From a checkpoint of a small mixture-of-experts model trained on Wikipedia.
Size: width 512, 158M parameters.
Experts: 64 experts in each of 7 layers, 128 SwiGLU neurons an expert, 4 picks a token, a sigmoid router.
Training: a variant of Adam for the experts, 652M tokens.
Below are experts of layer 9 (counted from 0) of a mixture-of-experts language model. Rows are named router (the router's row for the expert), gate (a neuron's input weights, with its number), up (a neuron's input weights, with its number) and show model dimensions 128-255. Each number is 500 + 25 x the weight over its row's rms, rounded and kept within 0 to 999. Numbers have three digits each.
Before each expert's rows: a language model's description of what the expert responds to. This comes from a sample of Wikipedia text that the model never trained on.

# expert 38
Description: Month names in dates (September, March), plus middle pieces of split ordinary words (p-ran-ks, c-aul-king, lumb-ar).
router:545509511520476525516527489476538512498497458490515461465523455544503507505507540522504471549528491536479492439501500479480533506517468506504447509537518496512508540466488525507546535492513468487498507554492494502455470471469499501529515566547502475520491510526509562506532503470478498507528500463502474516468477513513523492555530492484522508492513506532504503477552532505514511513472
gate0:512523477527481509466503526456545534505453518504479541486498509507471491516494533495525507524514493530479488505506491483488520471522481499458529504464498497450539478494482529519514485500477462515524491530528450506520499493487493538501479540507551490519505502503477481512458496493515503526503470485520455534502491505463498479522566545443524516491484515510497499533511495497466528518491
up0:475518507539533527508536550504534486525469504507523509571507472496529501444479522449538514522476529474494474504495505488485515483515544527491506530460493531539504533487484526490475531499524504557523490493537494471471515508510455518522502491520508519537478512483513515529489508486476529491496491494502477548502538478493497529471479498498519519538473455494550516495506510488482477497482
gate1:489530525526537456513513469497487538516530498540509502517482496494500459461461516513507521502496492528472468502538470507507504494454508511508469485483491480505493498518481471462504526489497497543531572534473478483519529500509525482498468534485514489487491455520450487517552515524507473520483500505506523477512491508493508470482488499472496492492512496485527531506525503496500516480512
up1:511517478478462467473453471498509512453496458497489495538438527478527490487506537484507524524487506519486512512511468501494503485529499521480509516490505479466498559504485534523454485497492518495486499484492476503521511493488452481451488489483513535532455470544458473466442503499504505492494469513491508503495528508474503481461543537494531486501497483513528479561481503489511545442493
gate2:510508504479505511523514496480532468499521469488478510523503488498487471519498482469491478511495547522495519487509454513447542542499455537525476515524515480522525498509484496493504534510459481472503499519528515525452520493504509471539521570454516516562517452551515490471443476500487552536491516485491527525502445513544515514528507473495460517499483511513489498500498527512499471535498
up2:478494473463499510466474494495483481514526533524498514469522497507536519490525508496466512498474498437502489506508514485505453457528513468508512488492511527501520520522490525497486508453497472508525513499461460522515533533475521517481503498483547461520454542460551519494523533496519477496500459483497502461475531510511505509486487471519552494480559495503523536491481559514508520486528

# expert 18
Description: Table pipe separators in album review and track-listing tables, plus syllables inside taxonomic and foreign names, such as Grac-ill, Fac, Col.
router:488463446468460513475499499495526497480529493515506508525501479506502552504491472488489479523466473555465469498495508489501520467474506513484469500536527446538524537472492526480464537471492498510526500563495484505486522516478462494526537561481486524549529473536509519478489496500538508515476474489519502521535461551544477472524496474481508518525531510489469454466527527529519509521468
gate0:479489547460481516471480502524510503490487464470498489515513501501494497534497530486481493531515549552498518524496513504496514538476478540503538484491532494528503477485487496531484464486480451470523493516499475496532509519476499474540541521524458489496483510493531512479498497486519506491465511513477472479539479527452498492517480518475491505514517547516481466481530508465502519497456
up0:506496494494450524469529478525493517505510487489460501486494494481472480469487557524488504515468518428497537501519437471433488482503518505498523509481476509538514480515532520497506502483495517470508526487509488497472492534491534505478506492453503485492484498498516561529459468527517551494492504489488497504470498454469541513508502480499467498462510486472527492489538509518478520459466
gate1:502519490530498494533533503528493483519523536455519520492489552507537541547524482511499499508465503506536486527507508519539491471472551467537512493544550487512486530481494484484521528459491485507538470484457494479502497514494499512502531486476472487524461487497509487489510476487495487529530502478498464538504512490482485485479470518483525486473519520469495506503505509520501506490525
up1:491480520464460493497500528440485524450479479466477480496522504522472537549434531490476537471489502536498512486510475476479464471466498501546511530490530472493486483481488495492512492495498524501499507494509469533441533496499499444479488516489524493501494487488546515492462528485461532540515490479483457506542492497499482448510481507471497473501500513502497514501506507480478487507505
gate2:503517532500471523484473522529515513450464493470501521487511481475540565503460490511523523498506476534479495492524474529497538522462520515462484534543517498500488510493506468474551445510501515518495483499486495551502499522482492527511523488536511496498487492484447476444541505534470505507509495488492487437555472472495476479522499535477476530505485470436521533462493441508536546476444
up2:470492491508561507514495525495516485496526523493494503475512527507529491474481479506533515494490494464509508481480461543495540535484529500498514493502459530515513511530445467489493546511475494543573510509528532480480521481506492476490477506498553513461472525524541480522546525501473519481458516469496515495518534496530504553476494457511542464515503473467459482494494504488515487488457

# expert 23
Description: Two groups: pipe separators in numeric or sports tables, and short consonant-vowel word pieces inside foreign names, such as av, ov, ir.
router:488451481527428498477508493478506492535478444516505544507465491473488519447519478506494476500481490520473493525492478475488518522523507512531459470510517469538470475481502512481486489509544481489537550579496529477483472529525494542499478540528482526582516528483533505514526504519532472528476460498518513523480501506526488500516521460499513547492460516464490490465489538464516525508508
gate17:506467483487488462506484479549475496489506472542503485456498511487509467494496489503516479527504466510500473471512473515482518498517536506556435495494476432529473510475508483496481489512518526441481530503487517510513529497530483498511477523480490478488514489482488483545477493550507464508490452497499517535490474477513470487562511474503499544484488461494511513462504479465481513475496
up17:483514486477527473534490537528505483529526469475498504555470484535449538479455460493501532540583504528507480534498493515503498491531459507450512490517504483496543499553527532524537533498504502523495498486507504498445488469469517496527532484500508527519580505516500508450524521490435546447467504504475528472507501482508496492520515515497482503495464472518441536480497510513507492449505
gate18:542524466514485521512515494473548518487493440528459498459452524522513498492510484527547464503503487531530467518515468537500530490509509465493500504504499504490479483474521486509488515507503526489494487530491475449488511501501489537535474510533486485527503431402509483536519513490499493529507503480535480508520465456474510445504510458498465498488510511487504506466500522467499537492497
up18:519513509507481511478516481491534491485520494442532503456513501499492525469530520514491509496487492459512529487457513534461544478561473512544465507513513471493485508483550485513470524519482485503554462486504508521477490501489489565502548517494506474508509467457534515514542538537490495476475493511499494528505511512531484488486510509492515468539533520468462501454506547478502481520484
gate19:498495517480527466498485464505480500541468494487443455523453507460541499501500520482447544510479525521538532508503482479494526495493495504500472485499503496523491515494508522498442514475435436440529498539527534468482492519534482515492499500496536499529491527489502510485553526511512489525481481512523514491486456548484498482509498507508479467476477535489470506483511517502487486506518
up19:542500520467514516489470506459495530505505505527488447550489507527520458500513495483519513502490505520490515509508469546497541486510467518496455496496503520458497441519457518504518502465470474542521502494528467464456499462491475474450495495528551472528509504512499515535471528507473534535504473500557523496501469517505463505507542494523509495508499511501518525497488519481480532534496